Weights of a small mixture-of-experts language model, trained from scratch on English Wikipedia.
Size: 12 layers, width 384, vocabulary 8192, 104M parameters.
Experts: 48 experts in each of 6 layers, 2 picks a token, a sigmoid router.
Below are experts of layer 3 (counted from 0) of a mixture-of-experts language model. Rows are named router (the router's row for the expert), gate (a neuron's input weights, with its number), up (a neuron's input weights, with its number) and show model dimensions 0-95. Each number is 128 + 24 x the weight over its row's rms, rounded and kept within 0 to 255. Numbers have three digits each.
Before each expert's rows: "comes after" lists some tokens at least twice as common just before its tokens as in all text. This comes from a sample of Wikipedia text that the model never trained on. Tokens count by the router's weight.

# expert 29
comes after: "\n", " |", "|", "-", ")", "="
router:110099123084130077072161104107129148134127105117126120122100115145099122114153107160155159150109160101137121145136173144120159127145135115152123140140146138093203132146123084126140127175179112100089157158131108077142146134093170107135117133117142178132132120101128106155164142129152097132
gate4:133100128138113131118093090128127117152090125141113119161103139085093129139130127131118168150075155116171098152117109099087077158121102142201117144151113154117112134135126101073090147093128112154086154093140119076141119121083118097149172115092117136145143132083130149103114091110160168125
up4:099165112100097083105152130132144160119115120140094126115121140117153077112134110126141116123138127119148124114099130155182161115153108135102175130100151153116144133119155147151161102155133118161166133139140159114131130121101162121094141114107108148111133156111115158126136184171162097105
gate5:125132088084159135107119154126159151155129143171166124120157122140139149140143142132106146070125118089145135113158148158149097146108152170118123149094113111137119121149157135123157103184140114120097119099135118088117111127093119132136117129193122151101122140155116148180129109156117118109
up5:135113099169136133127121115144141127139105136072123138117131121108116117132163132124118139120152149135154108144127106106122085127118126152157124149130132110157132141133145113110139165155086152117159108113165152149124109158171141132148162142070126139156121130108129121112140116152138109141
gate6:163139115064102089106139088086105107105137132168158116162114106130094119126101132151102072107111155136130129122087125167136086089103150133140109114147145172079107133123162149141132160101100143111132168121090133126129137144116134131099130107147086131132132119158155102116128192128108144117
up6:093131120119111144121105148100120140169143076136108159113144138132114073167182176138138187134086105113169099113148094072141141121144105145107152137098079065158127144124149132089112132127121118133134139156161104098139132102164108121142101107106179158105148101120123117073134122117111120134
gate7:107131118141146105159112149122130130107126087142099147117110160191096191129156120115157190165111118122137106134141110154079134116135159157140066135121151134135126169156145110125139150118138123144139130076135130106103090071104111128129140124178139110119140102114124105143145113119136137122
up7:110152125150153120096093126196153109152134097135114158146108137110105130144124134137186111147115146106125109131113110120089123106074177163161127153100157167132149158126122122117129138122148125145090099123135136122127165134059107128115116115153106160146110119152144152130155059123150115102
gate8:118132134113139189119140109080122116102072112115177074174137101125115105092146121142161118111130097104145132151128128170171118112152101169118126137162103179147118144118136106133131136130117115134081137148151118136170124101146144143128143181140181120159103166142131126120146134169135197158
up8:112115137117149118146166132146106129114154149121127149113116125143121098116129112115122118173122127180161109094130135104165081136125133106128085151099150139124138086097118143130117109068085079177098148110143131116144131141116113139139106134110148103166135120108101098115090147108116081133
gate9:181131067123136094131148162103103126109184114164109140123149131136074129127144144132144127115154164133146156152112099155114097141144145133140130144152120155164115111139168109112099111094105113143157159136121114107177140122110137131123122136099107135118089151164132126146104127080087139126
up9:160129135091125182124139121113104127142157127088114125131131138115110151143177087108132161130118123133154155164117043120145134124135165120107092153121098081132136115099113106102157096108129106102112128139130122122154123123102146083095113130082158149156085096118112129090089173096115143121
gate10:138150076139094118138161130115130104153161138127115149147145118116120147137117157147138140099148150124128127161141113113159126127113097128138116187122116123087145105133128148114087148098120091142170122126144142130158100165121128092114117118171173137185086133144116118118146146118093166090
up10:145113116101158164120129130162120125163128162141197149111116130133142133146110139122112095118111116103101151089129133128114106125101160078090134076130167121133109086085140094130158121101123136143118088141104145150139127147141094136141126145093141136147144144143164120134125127145140130137
gate11:135110103121112100127134171149113120118145128147087131120196112122133097123115156139173113113117129119104122108161132153090195105086131112104113153139095129123134137109153104140163154157132130086169146131129083161146132127178150096168115146131112162177091129147172162179131173145078151160
up11:158089109095179173131144095122091076155106079142116121159113160146132101134163162160182126166097107098112127091127124153129160120129114106128131105158138111141113152098138168100136088156116162109139135169072157103120165148119113132110153096133126118087133104122097150123170123147115114125
gate12:156149140155132168116122165107137099133130119096148108137097117167125130144130109121154080094111147100115160076148126133187156123140126146144123091113112119134137131116160083153103122110138142092108135115098150152142080129144111174127104138146121142122204110131117153161116154151106137138
up12:154098148153145163130139101107155123116098090116161143151132129174104159154156122118113076103148151142103116098141146104106141138119151124141135116147143138129115119085158097143100144123135169089109144070118100143109089146126137121139133146119117126151154145117137165144125165119120110130
gate13:129116150121118132158103095132127131123127106090089144118129162190118118132119130136117107124120185113144095109079123125144147161079116142129133123105143090138133102188102128154114099126123119152142148142115140115156101104108129116144117088140119157135146128098120127123192153107120156098
up13:091151113118115095147122140097159139151130131114118132143116136149089106128103144139110145120084155117128115122142161114131149124115143093134111105095138126121111116148080114194131134096107134145151153116137096140092126096096097115102113118109103121139149107130094129118136110136144119131
gate14:101128164108201078097104148143129099129134113149164122138103148145108147100125079155127166118133137144091161120111160122160142094124137107147096128099090155115093085120176135138116093140115149141102151142175126130135109099134177084158087092107113101135125126129141076119134124156139116158
up14:114128159134156125126134107110103111128130131152157130124143117111125126114111118111116148168106129155116134109072082140120145155131135098130116196088121161134131123142103115136097114095145157119121127096125089118132141119173141120128133067075119165151125164149107108118127098143134124119
gate15:113114081157107144126095103148141134123139138154151103165139109080133112128113139125158115113140114083099145122157127140115103174154109139136137111111118151101128178116108163167120111125160140072105102130102118149139070168116154082137132142110105127155104112114120140126137165113075131117
up15:141105145101134108149131153094112153123106132120151142112120167097167107122138150142122142107154113148135137122108109108119146148122151154103118164124134095130138152150126131125097135120149112204167154133131150106123181099134132115135142098155138110101152142118156103151168097154119163142
gate16:119153101161088117139124132129145111150155121130128120144129143111144115140152103146173089119151137133146119116118115098142124166083165113128121142167111121115095143126122077132122076144156134116132112138130124130159130105150155154109130114138121118145084130079136074107179164106051162110
up16:137089184082109145133134122121096104120083127151123126098108147133106117119118149091100161150109118098094132155101146151122106106140088130108155159104198119143141146141112162145152184112099109140153101133123134156153127140158105131176136117135103124138165129184121151116135137119158133127
gate17:177116145174118098118130105143142090063098103114089146111126111119146137158142149156160126169167111127132151110126122097125127118144133141107102111130119151177110146167073147110138091163123122128161089124151140145121149080090102078135144092120131103127125132130082115092150122079087157073
up17:122105100131082135155167128145094130130125100148132110129132102131112101161128161096159119130131112105144121183134136150151095094147142103151118087131157118141152084094093110145104123139108145124088116102108147131104142127108187134126122097151106144077148143149148137133156087119165086086
gate18:126166141098182147128121108108124124135117156152110122142100159139132132126143119142142148092160130165162150149109141163129094135123119112155142122172110099147127156163171165140098103136089105078139102123167104136175148122084103111146142162152138134124142166166146180126143111133113138163
up18:115138155129108132128120114111126147135138133140099130151114165126124160117168123119093161109152153144125157115160117113097087153132124147165155132167145152129150133146167115140109111129086108124139122148128108131126183110113128126090147176127138122159192159150096152177185114131104099149
gate19:088153093090110111081150104109153172125150112139099131129131146129116089157169143150117076139164120166139136123116130113120100128125123150155154160140082165136142132102152087127121113130136137162145125095128148063131124117093125123110114165136098129078121100079196112072122110129181147094
up19:140110097133115093106133112069152132129154112118124139125087116133126098127105100138145141122123139140111106105113128130150090115153117125155130145145114161151131098142096133136151098160141134135151153073136085097145104158128151117109098165122096153158153131113171164147113135143147115136
gate20:146110132105115113108102121142088141099100127124098125118128109118141117156105077122109145151116188170090132139109114125147131107138171157135134095074143127127107134141106138132116089120089097082154146139127121117088140147119148161140137179171131173109137150134111144100169172130145153132
up20:129110107129128116136111125151136101164145120131175138160136131143140155115123144168117150087190091090120119138165175119133119103145152141164113125139143124103136134140100123159115129134131162157106100134102088101159084104135164110122153105101126087157128131159120112148092085168092085150
gate21:145117170081125104172120146138131110144167116136136142127148087154116120128144166110153097153090187152172137155074106168137161108129099119147119143114086101138120122131130141132155133191141128148186083141189131165103087136149092108134152133126103128109074105116136146112125068149141098112
up21:149146123120107150182176129156125154112127117112116096134162082157136110133133157096130129132111121178109145080166093177154153151090098148122129100150135135143157110145176129068133140125134105096116125104157164146143117136102123168133129106114128130145101124133148145101166076111118086079
gate22:144097148146113111106112138088176087130119165159143086114104147129164164101106184088140153133074140095137124131101149127120096157121101110153142118147143144142139160141184132168140123101110095135111181131129135089150098132100108157145111175129104122118160112098144149146126127107119101089
up22:125090096137119088105135155143124126159118104138129144113132157121152156117078135174105074138154164136111137160138153108180093155079143138095132129157132120121149096083150145128108121119121181155151105168136136151155083137132132161082105079143060136114120135120114122177145115124149132104
gate23:151101109130169121125125117151091120124148092114152107143085138117083151149098145147155132147146132117123141150100093102089118146181144148161111091158131131109140153155101152120117144114134127119119081123103115087169112145161110122142127146131135113116121073099118115135139125125124121136
up23:085142149171138165128107128105138163132098191126142156158127104155110121083140128135127125148097105162132124156175107135165100132140125082101123190122163135176116147120182120149161144183151115160119127129124095102108145121103144147154126132120129146168089155106121083131135129114150119158
gate24:127174136086092134148097128124128089078126150119132146114120143112079151107102140120099095134139163122142113118137141147114082127151140120139112179091151125145119147150133170142111120111160112140127112139157123095133137132095125143148110131137154136094098134128149142134137177128161147138
up24:138105122154141094104177141132122104127119109110102133117129125132142133157101131124169176111162077098133125127131119083162135123103079139111155138171113118139136144121103106155110150131068154139117159184099120132125113122176108131142184122123157117162122112175128091145071071106112132131
gate25:138129092056139103080163175174133100121135126089088126108123139129149147113104134111107121075095125124132102125120123118139103170129144185142130109160081128157100169181140114115132122096146131137126140139125139147115136123140130146159142134143122164148102100172135115127149103160109125153
up25:121150090111154091136139121173111109073097129109085126090119150109147098157101116149109148144114082128152110089134117123119114168141112127133155087138119110077135125116098150093134058108144122140111136158162106125103152114148146100121184101135113139165115105165124106111114127143129145100
gate26:121140099109133116139089138157126150148141108097165190158131093075105147126145112177148132108170131170128107141159124125093170132137110118142119124136093156140167086113118108090166159114139154090128153097122130127118165116124117138139136113124111090157131140099139131144141084156153150161
up26:161084142105130146122160174144140125116153130120136121121131179084099138115091130113155137098119165177136135120158134139137088100141119110117088111107146154110108122144100141123152122141141090132111087148120089148141145104121163172127138098098112099163147135143098130085156143163135160169

# expert 20
comes after: " a", " an", " A", "A", " It", " it"
router:115146130124129090124084133102122163157130114100110111114176140113141115132140131156146147113148111141134156109144141099124140109132121106118129102151138159127152143056153113151129155133126121100125115152132094134129137120142090255128121109090133116091163148150130146130179124147108115152
gate0:159119096115177157122157085143079138148107099153125101137105125114109109110159118165131153121120140118135164115119132108124168123167114136132115127143168146146135096115082142200129146137105168129135125147118081135114127076125082156107147119157134161137113110139118149135140119124107144112
up0:128128123129128114147211179129118082056149117156112139127131148140145143143131156101109156161157122138097140081137144105114086161165142091107123126147143110147175145115152097128114132178091124149112086105102110093113139113150098125160084138118097120105110100125091112148110137149122142107
gate1:109106107095119151106078134155161107126138150134148135098129121110122107110180098126183121108102126125117096136138134130166128117144111174163109129136126085119114157080122141140136133115150137149123147140123123143110151098127129133126140116113124116117137118149131115109134135172101086131
up1:147112139120081165087126118107108121133126127148169128146113127148116133134121140107126108153107114127145128088150125126117131151163106125104128159098140160099135124136078133126099145097149127115135146112162101135122111120159155121142095121119108114075124135100136131168124137146162106130
gate2:147175110117131098127136111139132145124141140161117106094123111136143145137132138149148131129136161121101154133123062124159191100161117139147152123142142150160136168111131138168172136144133142128169131155146146111155155123097131147152123169110126113098123145148130179078116092166125114107
up2:103121151143138151137110155149171132147159146117108071145151100137133131152101065151134115127128106151147165116113111122102104116085179149151135170141117110117147104108141155111120122149131119126135120098131126162116135151152090147096159148156100098150129096193133103163123163124107147151
gate3:105127130155141098120125097167150110100139127139138103111140135152129144112146113159096109095117132045142169119120137105153132144136159133177132121113139095083102152134145136134131137092119129157150098133126106098133124110123125107106098112107154162180165084159147141099165098133125158106
up3:141131059137147099103116125123154125154140116112150146159127135150146134102113111174154133089134125105107122175192150087156156123074151116103131163125130132093101129135093099129154142104123168126106121137146098096152101153175133133097122100144140135128153098103170141114121120115141152136
gate4:150086089094121124119126111120107116164177122124176121108110127094152164124124139119151109111154167111107149112160147095124117146168139089121159113106149122096185178164140116133125124117083116128141124124160100108145129127128108128143154149085151116131132150106131146097105114145108114171
up4:139082133127100126133122069110089122123125104174155120107102142090126133139129121132126082152158136105109149088170140125115146118141133114188132117151123108119142165101115096134112133140137134137137151125157164093120137102130099154116110155104117112141119118107112130098128124167115136124
gate5:114128123137150102100145119130153115121092168203152153125129133136159118157123161197154194147118103079108132142157068130141106129151149134125145148178128141144126157114140107125135136119127168142107140148133132095106100141110117187117151151108134128155130125086114173101111168108132121128
up5:095132100132123129149136127119144119126112151096099116137086125148091132122124143130163130109117136158135118125150203158136100132125121111093142158118126150142123154129106184148175112168144075129135151135120137134123109140132103126130132153159102105148136120147156156133129157102116134162
gate6:138158113116150095118119141136151114144106182140162085086133137114084131115085131169100141152160169104180162138158109104141134049140169099157133126137105120102109121141131084134098158122147140142070147126141108145127123145139106170145147157091128117144122156103160141115139090174146129117
up6:127128148142109122098111146078143138124094125172113143121125128112139151112102169105144130151156131111123128164087115127105168115187174118155133097137133121121110156145120112110061140117128163128131133124129122148089137143165156113105143136110156194160111151133136122067155128140129144157
gate7:153093106122121173115101124103115082132119091144115153136126129102119109129110174123144151102147091124098131129134086109134160120156138108117133152101167096157122121114093141157124153117138134131156092128118093102148103136123104164143140143146142157140091121133066149128184137093121088166
up7:130143091109166128120140087124143131086159122138119153155092147130187154121110126125128115120121087106126135098164120119137063150094128149100057128101157149154125159156146121137136140119124102141122136095123125108103085141150129072108105120161124127075129121161135102147128100111113145109
gate8:129114156128119131149126120133115110133141140115109149112114130170163116102150142148178125124172123152120122135105159136129150106167139121093163149121112115150101095113136097109098144097123156126138160126151143099108115143153137204128095115128132127136146149112081119095110131189175148098
up8:114134111118124133190170095139133119118108118126114133127109162135093160136128178159123169137131183119147135104078130151141143146132157117115118099110116130116140171123114164159133127117109148104106164139177120156116117170098101152105105133132104138166137126136156130136119133171128075131
gate9:161181147115177141130168152095153130113137095154120084061122117148151098140150117156115136133126123107076114125129136153162144078146134119090141138109106127146113117143144126139114130047109087114112119172126122123163144127113090087143143107154121154129138120083153110122164131129090139145
up9:128132120146072142137109130145097155113121130097118134164181136121141137098142093088134096139141174149170114108129105134157130137151138124129119151157131165144087127143078124137105170148156183145130125132150136121115081066145158112090131119120148181096111118147113132129105151074129143111
gate10:123073124107141140105122115115167205164146116120138140099126103164153152132126144143111118143127152089117164157082116112107112109098133064143127112161127133091128127133103151156112137174113097172156106080104108101121119153110111111158167103117143121077164165157165160173110106167143120112
up10:155105109084145118107108181181124160144124107138101119106124104121135132156135133130108108162111112154128127128119115111131126132145077118117132085138147166112140146110150119192119142141186086201135124150115104120099105157138127084141175134136131133129132122148144154131112114146148116093
gate11:142125143088143127096085138105148155125131124153080064107129108132100157156142153127119123139110146084141119111152139108177132140123118106147117124158103201126133120101146140139099147095127163137133148163156145139134121109097118154141132097184137086143128134170117167088119119118119136112
up11:171153131146130115163166073160108156141116136110115132146130118134107118139102098109126151133138137181146129140116151118156147157152063143115120137147075082175125156175132099159153128149126126161130148145120133116124105155155133105165161138108138155132150162102132143180112144148131110110
gate12:155104138144125097130102137134105163118139086166153111114138139137122166106155132146144140143144159080146108147112089132126122074127119102118117108180154145102124147153116084114159171115094124135146132148146111133160093154131089151148135127145147164144164106100094130110139099105095129127
up12:125138147122088134146148114126136089116128140134129114142132111129146172090130156120089114086142119093126162107100120112124108147106123110137159155184150112152146136096114146096125131108132149127160155121144131106084144145115117121132103135110087113093114136096106127084097104140169137123
gate13:070120109127138191116095117121157138143132152164104129150129133112165104125099181103147124107130154130114145102123142136100145113183163119137159156140135146137157149092153115098120093115168138115067121136112087132151160108136097128143130127119138154118128093160164153121113150186131145129
up13:099154101133100142147090131134151121111121129122136118121134156146099167160103144073128140140100117157092100109097113162173129129087184136113141138105146139110104165175123137113136109098152151116139191118122107132125147131167071147151121125142139157109180125159132144099127101124113140118
gate14:118135096150119152114148127127132115087112133142124142114157158136103129158131113162148137127099116102115109110133109140175093127114160163145119130162163148137104128119128102161157110143115098138202188137089082105094106131139137149104098142142141110146156074110169097127120120144112164105
up14:119123119103121101106138125144108162122120131169126083131075133107145107109164105134119136153128147128137157116152126084132101137125172121136167142122155124142107113105118123163136105136173163101122129157126147120104125148138142191082138133161130116119133122148131130121125088120164112127
gate15:162092134132158117079114101164155147173093147081139101134141134154096105097138165142128155176133132100100122106037159158138153118133102147109104144137157161148126179122130133145094102096112148123165108131133148138128118125111128145166138105125151119098123154095101141165160169133137121112
up15:166149109150102102134148153148143209166066119158078084130120084129122132153160155138066105136106144092118105141095100134113143091135161150124115122153165133104140156115137117091143127145176157105144054104097143134142143095106126149181125117121158146089113149172092142123190109169125109131
gate16:142156153099096137116092147136134149157126158104124142148159145089123139142148124117191126093082102067158152119141153118101167096157122117146123104146140150110138164075115071147117156112128119126103083135094142085116100124117125148153121138136173148120162145096150116151112171131082083121
up16:103127086149148140139152156123094130125124097147110116139119109132165136140145137141145094145124129113142153138083170113101168131121090098134108120125101122158106132104131101160120132123129107127143148137194155098094086125117173121092148093163104104114160088134128157119135099127073124131
gate17:143131109061146118112122091133098093129155138128145102113129127123142111132110117137144170101141117110149156174067129123110128087135177103127126119133115148117113099097104110156094160163127107143104077148123147127137120165097111105166110136109132125109116147158136142131113142121135132128
up17:129135118120137136124133113106126094173094107092160099171145123132124127138157079111106132145135149155121159079136128136111141092138091144157123120141091127108130156133160093096095085125164120104156104089106131173156130123137112135116143106086105141119107106128134145152090108133142147143
gate18:170112148094119159147100120129110127103120127126091174146134126118146105116149193130109147142089101142104160137069135143164147144140118136139129111159120145097139166086133081135117117112156143118130124137167120127118135119139123131141146167122163157091131118101148092132095134140128125133
up18:139112151145174123113149106147122143108111106129130142188111126119107097095108151133113117106122100124141157123124139130078128113110165125136099116140088127165109123137120175117173150115117115131156144173135164152193148104110121109146137121099108147151064113136102149118152105134124111107
gate19:126155133110102173119141167085121084151142091170121131144155106141151094110123186112121159092117134135134150131148122110126144168165085150103156113132169146147141150142096108121120158136095113086123136144069121133119140120110146161123092102145118154093108156133138155105112126148140087148
up19:151118118131135113156079102140115167119128099145162117128144154079145087106120162136130154128149098107106145103134129140121148122122101131147116116139127113150218111114106108142151123068134125151115151126062122159171175155115126171173137122128151113111130148157149101119131092115127122070
gate20:147153122095119156136131146109148114160140112107148123070186134100095132137130122166112155161141133162107142139073187119139093171154138125112130125168092159159147119132172102170144117139129117137100097130146137128131122144141144141147148136071131176129115153154142123114101115131097134128
up20:164155111104137128102116085111114135103134111171115144147118124125106140127146140116122129147119131122133107114127102118132150142086106143134100138122144134123094118083141110101113108122160134128171083145117087134094180144088122132121084119122113112146140118126127133152098157174158094144
gate21:193115146104107117115114111142111128172166125123127171137165142119149122107156134131126112150137088150112100111106138141119170088129144118101127144158139165131101150104134101130126087148136143135159159143098138108168192102106120119178113123141140117090119148140101171094135127150121113128
up21:142064136156135121127079140116104094126134156137105173083107141128114091080121159126134114135166105123136132143112080103138135128131139125138133137130175126105129126150107064156106131140143142150118119121141100131151163099137184147140146131151115133174123134130166136175106105160134163120
gate22:120168094123159106164114150119102096122149112103121075115120129139128147069143127125133106087122098147106106144131120186155122110106118136133114130135140125141139112112165131141179111111119164167138150120121126078126115102132081155143153068145120169128136123144121158101100117175137178125
up22:147118060133139136191155138170130133082140146169113160135110138122112115133135167100113139156136157098129133145142067136102119164155150100145100163129185175118117100189136134098155130151135133137102136118105085126105128127134146110141087101143125135154149118128198118106158098132180115134

# expert 19
comes after: " |", "|", "-", ";", ":", "–"
router:192100161147140085105120099120110126127147124161146127098105138156142132145104144096116125157122100152148144100125096133071120138117127136161111121136134164108133098095124124126154136130139171143132174162106108138104133108107120066170130130117179098140123117136146110082107117151176115119
gate4:159128155111153139102149126108133114190135110167122154097132130167128111119119147099145116112082133112140126114110112134094123126116136130150114117140106124126143152134129169140124138122131103130113145097106145119126108076131106088140102127132133176119116111111131091124100109153104108137
up4:131110113129098121092171160130136184155141097129108136131137114101092131102098139100121170162126164123140186160148064112138078105117177158126104103156132115122171153139133139081112133077126149126162109112119119172116107100138186105136113127143137112130132144165134134159126150124151136188
gate5:111125092119101123113150153130113129119155131161142184103089091150110159129122147131128132119130132108114115097167102131127142163141142103145172146134126147144134146119150122121153126125086181106146128120120144120101104135108096119125149153107131131085114155132146114170076136136136124108
up5:152179133124169132089107130095141159137122136104108131124111148096096131120184142103097095124147154130179134117130133116121146180150113121133133109116131111125134087114167157114129137166115125109157106134132107144127117100135129120136118141113153140126155154106093109118091148124154123174
gate6:118139150120155151110154167140102123137064063132151106099142114147134108162148146160139098133138151166124106136116099126127139116171072115101113104147130124142140115131130171131149147107121131156130107141104111117166095140121143136140138128140159141086145126174130118087126129103108156106
up6:137125091146121177179108134128170123159147124059086107100123117140133140101136131119134129102143107110096140092114181096180120095124106139167119145121093128085104121097143143162146104157156089078121147152135137152124140152147137140125147123122139156120105117139104124128105131146146114137
gate7:138139132180120160117147141100096120133100111145191123142080115128145168156113164094142124088132084128086164135162105144110136118093083148124125143148116144116133149102110115149156132147116146179125125124134156102113108126124139125151161088089166107110150123109065141132104134107128129119
up7:120118105137132122165140102128096121134124154106086104139116173132111118080115145119136148153107099108125146107157127133174104110171121132112122130079110146158112095113127153068122128105102177105147114130131118126120141108139138114140105140169117096103093107139172144131135179144118121098
gate8:120108126109164174069098115110157112156129114114159142123124151085131098126117080147095166101115129148100162125130135113126109166126122107150154156091119103098110151114133141089113125151156109116125108107133142116174150152129123105128133071144171151142113120121132125117150145120084182121
up8:151101122095127116067135152106117145127152139138151154125100127143149104152119107131146106132154130118123147119122166133121116104100155128144104144134156142099075111090099126109126125128107151108156141123137155118150135107133143097172165132150133128130174096142118163128150121088108146147
gate9:161149099146162104100126104092099131177161088193161100064144123118144092073083150156146122148140129135109133120141141159134147120143184157116106146148175113092145168100148119118131115124131137132109142132140118155128160130112104079172107142122136108171118148103115131136120139119167112131
up9:149131171124168134124086132134130179190104111087167134146094135144160124132165164085136124134131164111154127152089112093135091134112091174143159107152139136121159093135155107124098104087157135104108104135124140137076166137157138110162110119144109171120143112114121130103107109154128118144
gate10:126134117125164136141134134116146119114115116147110145102210122142159124102106118127155099110145120163091159091137130188121093169105097156091122143106087075177122116148093156098153147144119159158136113094135158147118140055116100145109127111147096138121107128125160127123141131096114141123
up10:114116161125143116101129132126117101157126138099145186126127113109142101094115120176119111120088169111158102125119127116148119153136106127098174099154143085097165130133101113125116124141195106130100123146143111103123107089139101159121110156091159091112106123114158128130133116128171110101
gate11:096120172151132099120132138138110118096145137129135143108152092162116155115139149128058117101134079125133128106163091135070116144113134159143150113178128127106159136099121110129154127105122187172150101135074102161102114089108139168139135140142161150079100140107178108120122139135112133160
up11:130135126137111136132110153105136136120124111132138140149161155133147130152130123129189139099146103119103115148150185123113132140139118130157119112154115176147139117166116122114119110140117142157088104114157173095119089120115119142108104148163136131061109089175116151121111123120122117095
gate12:127113159184099175120126109135114118179135064097133148124136119127185132142155136134151173069167138120132145100145132111106124107120137105151140116150108092114091115109178116150118104095134146173150145150111137153110117108107088142113118093122145113105144083093135097110163144123115121133
up12:129085118079137120123135143120074165164107145130126105104132113088153199109155160142114131123147143145101142147119111145158146139142082131136164130109163138140101126130132138138112123105119156102122128152082118128130109105141154127139157138067135141159102173140074117126173144148163147163
gate13:128113102142153139130141123141145113143074118154134106104201135186109110134149135153136138102145149131102116123122141158096080116159143121154115120135100108120136104100136157106167148144150138093117115117138135107126088108166117124122104139142154136129092153112130114113111147140096124119
up13:097154111141125140136088124091105105110130130095122129103144147140165136159123111132060123119148111135135132129131132132167157099155103160171165148137141083113081126140145115105084125113107127168144127114121132171107144134115130112172114156127143141141146145129087104095112098152112119095
gate14:104122123115132147086113139105104109119125165148103110149121118104148123127126115052127132152167134111136130135120101143115097139107164098179055095135137126140110123166127102136130120070127147111155136134090125127139109112103145100140134106104120140093095139139135090083129110119124063091
up14:157139092181143100093158149161148135136162119138190138137138156119182157120125108130161190152146103141089158139164138165150097138157125083121140105183154154152155151135120136117118149151142120147095135109133131106118151144106124184138151144135137075129134112116084142130149116148116151094
gate15:151137154138115124156151153142114093105113119133138147134088119138085136133137116077156134134117091135123137110086133123103113090145126101158146144145093149127084142116131125132130134128114157086182128133127111140133106116101142076133193098106111140105117076174150138080124141159156078113
up15:137113118120135147152128093096145124119097098126153145097136087153114158151125111145134105126072141109110113166126155086150150098113094101128170140143150124108116128125144104137133143115140115127131116139098131159155084147096112096155150121137102077136130145099117074107109106167119161153
gate16:157158131087095094112096125127115177120111119109118104153110114128109138090159089145083104126112114117095116126121155101128145126146137164120104083106117172105138104154123095141128072142099141108088106118122157125124160121167130122129150128132162104086091145108140100115124168118130123101
up16:112164124149144147113151125127140121178113169105112122150141121126097142138066121156126148137088135134119132114140159146171165125127114139084129122094135097132127082103120144093115129128123146154129114143154146136136143164102176152074158168145128176133133098139115131137143159124132122158
gate17:129114161142114104117083125133143110133106157154123135160119188093130125139125161161143114091124121120098106122094104133086133126120118147150141139143085149141121111114089113106126108080110159120134126121140129143118143123121143129153120113127121119093109181107158100133133177113161106104
up17:114119134127144093160145122099105151135147173140115108123134119096114118116128140114151142116124203153167075146137142118153178156123093109102139106168142141145078121140111130129110131140115139119126140126127156103125099122103137143143121087141090097147159147165133172144103100106129126104
gate18:172125147116127132086122159130091112130122117185087120097108120130146124097107073107136120107134146117147080090137129157108125105125098128150145103178084123096141130139123117135106108112141108131156120110128147160113132096115104124103135115128169130123117064097147083103116191161142128113
up18:149106136111105075122161113167109146095166139132097147107122146116109165163103165126129115113151157138135144094145120162146130140129121118132135168099123135141124102113179142071125130134137141134107138093137131134098120074076110122133172107103106121182142120115111162068203129142131164105
gate19:128132162088138120120114101111130129125106126158153110120118134072112172071105093101070134094121133122114136154108122140139111102100199185181122122138112151147118161147133148136100150174106153133111158145145131132116099133101156119151126164141079126146144110115167138111099146140126092175
up19:135142133145092131187159139154160148130116150135118130082147116136096160102139130092129140133093134109130109130118144127119136093140156136094032120146139167160130132171079151153126140164125120122105127118053094153137143162177151137175142109124118098135080163120105150114073101142133113120
gate20:118108103129161114105127099115142128153138079123140137131100142127127129156136114137150090153120123113121122155156105165139112143137084121097105163101122114112130102129171136091132101094103113130167131119156121096091156122131137154150109143135113109095087120103136119123131106164101116112
up20:139157146127079141121125095123171110123162094163116177085133146160158133153118137126151114135150138126116137119120095153109113106155148147137127145103091133175125113102120119114123134115125147146153114087126083147119114115094119152184114115130109067138134129099151103093131120114126129140
gate21:103126148148118114146186171117170100142112103111136090153132094052106151137118119128136124121131147096146148113115161164104106146135135127123089138135108132147153108132109141134115077105099139139150194153063117100107102142158074133132123153110127118104064160159149083124121132164160079126
up21:085124177130103155129173155116159112157111164101144104132138113110103109194106171135131172119126116142068137157147103143098112132131140130124128116147145115146086146148154156160129131167092118137123138120116108104131106149155182095119126152135095126105105145129141098089134160140141130085
gate22:162170103174123112103122178098162142174100097167121131124156082116112136154145141138145109117148109091125121136129162077159126131141131141125127137150112143143137161176148153125107150126147160151107120123108106076122123107137156117154186147115121098086107130116114101124195134113135167136
up22:166117084123150130093100122171107145143117134109070112130167129137125123130119161150097167091155092175108073130154095133153108147121099113106185149111108137118119149096134099143125098083129117132113092139170117109124155116083113163108081116146085077121084114167129169119156091116145132193
gate23:122122163170080116114077128088151177180120143118114132119133132131139166161079093130125135132117134077115150158121115158125127147122139116140116137134158128153133140095130120109132133146168128069156125131123112140121117118150093098150147105182140154143115131116134091070118142171130118117
up23:119099121136134084105118170129122123128070150149127081121075148143113103127136180117123122143138141158148150082135143152132127143157078157119126109128099154114122116110143138120099145095118123140085148143091118164120145105169183137135168150106128140151149173098119141168107175157130105147
gate24:113134165089142123136102171112138109125100130163127160146172130113141152115131138131134108107106117135131127127171097128087174120110120167164146102168113150163132126161138126135105073129072087157135107120110082131101117115148115113168135138171160146118160104140134126079111115114148136112
up24:115145137139130127143116139120122117178081116132136156120133162150127116146122151127149126141125090108150142120106124133139103112123128118114147154111167125110113138183141145138111132113141127144146153127171122192085126122146127116070130177119148157125173120107170128106142128093114155150
gate25:129152119106130157163126152111149073123115148179119119125131168149118144113084097099138151095131110102140118130133100153149129144177136149132107142150108153101101165140149153159135107117129113086107131133102124130176095127116135115119130162098139134141130092132132107130091133113126163101
up25:151124087102105108101146167127101119128126124120083108097154100150105134140139174108108148140107154143143132111154107096115134169131123141082115073153159109078071179149138101108128166133142087122130153158162151107119122140152083131151095118158091164146146144131144166093084120137116124167
gate26:143092110115127093123094087102118125148124137115165113110152100143132139151115124132094182083141141133145107106149093146135107128109135161158133079119103151144128142104086168157107147125139115136131143093129142075112129102160084126172171142102171135112115144151129095137128098076122125104
up26:157151127127092145172154150123110127109143139156143143154069149112126128109099175156129088126107142113108192144107121133131162157153151071126135159131107099124145160128139142137099129145147170135128115096088133158162146133144137154076139135113111154109170089102156115128091158068130129120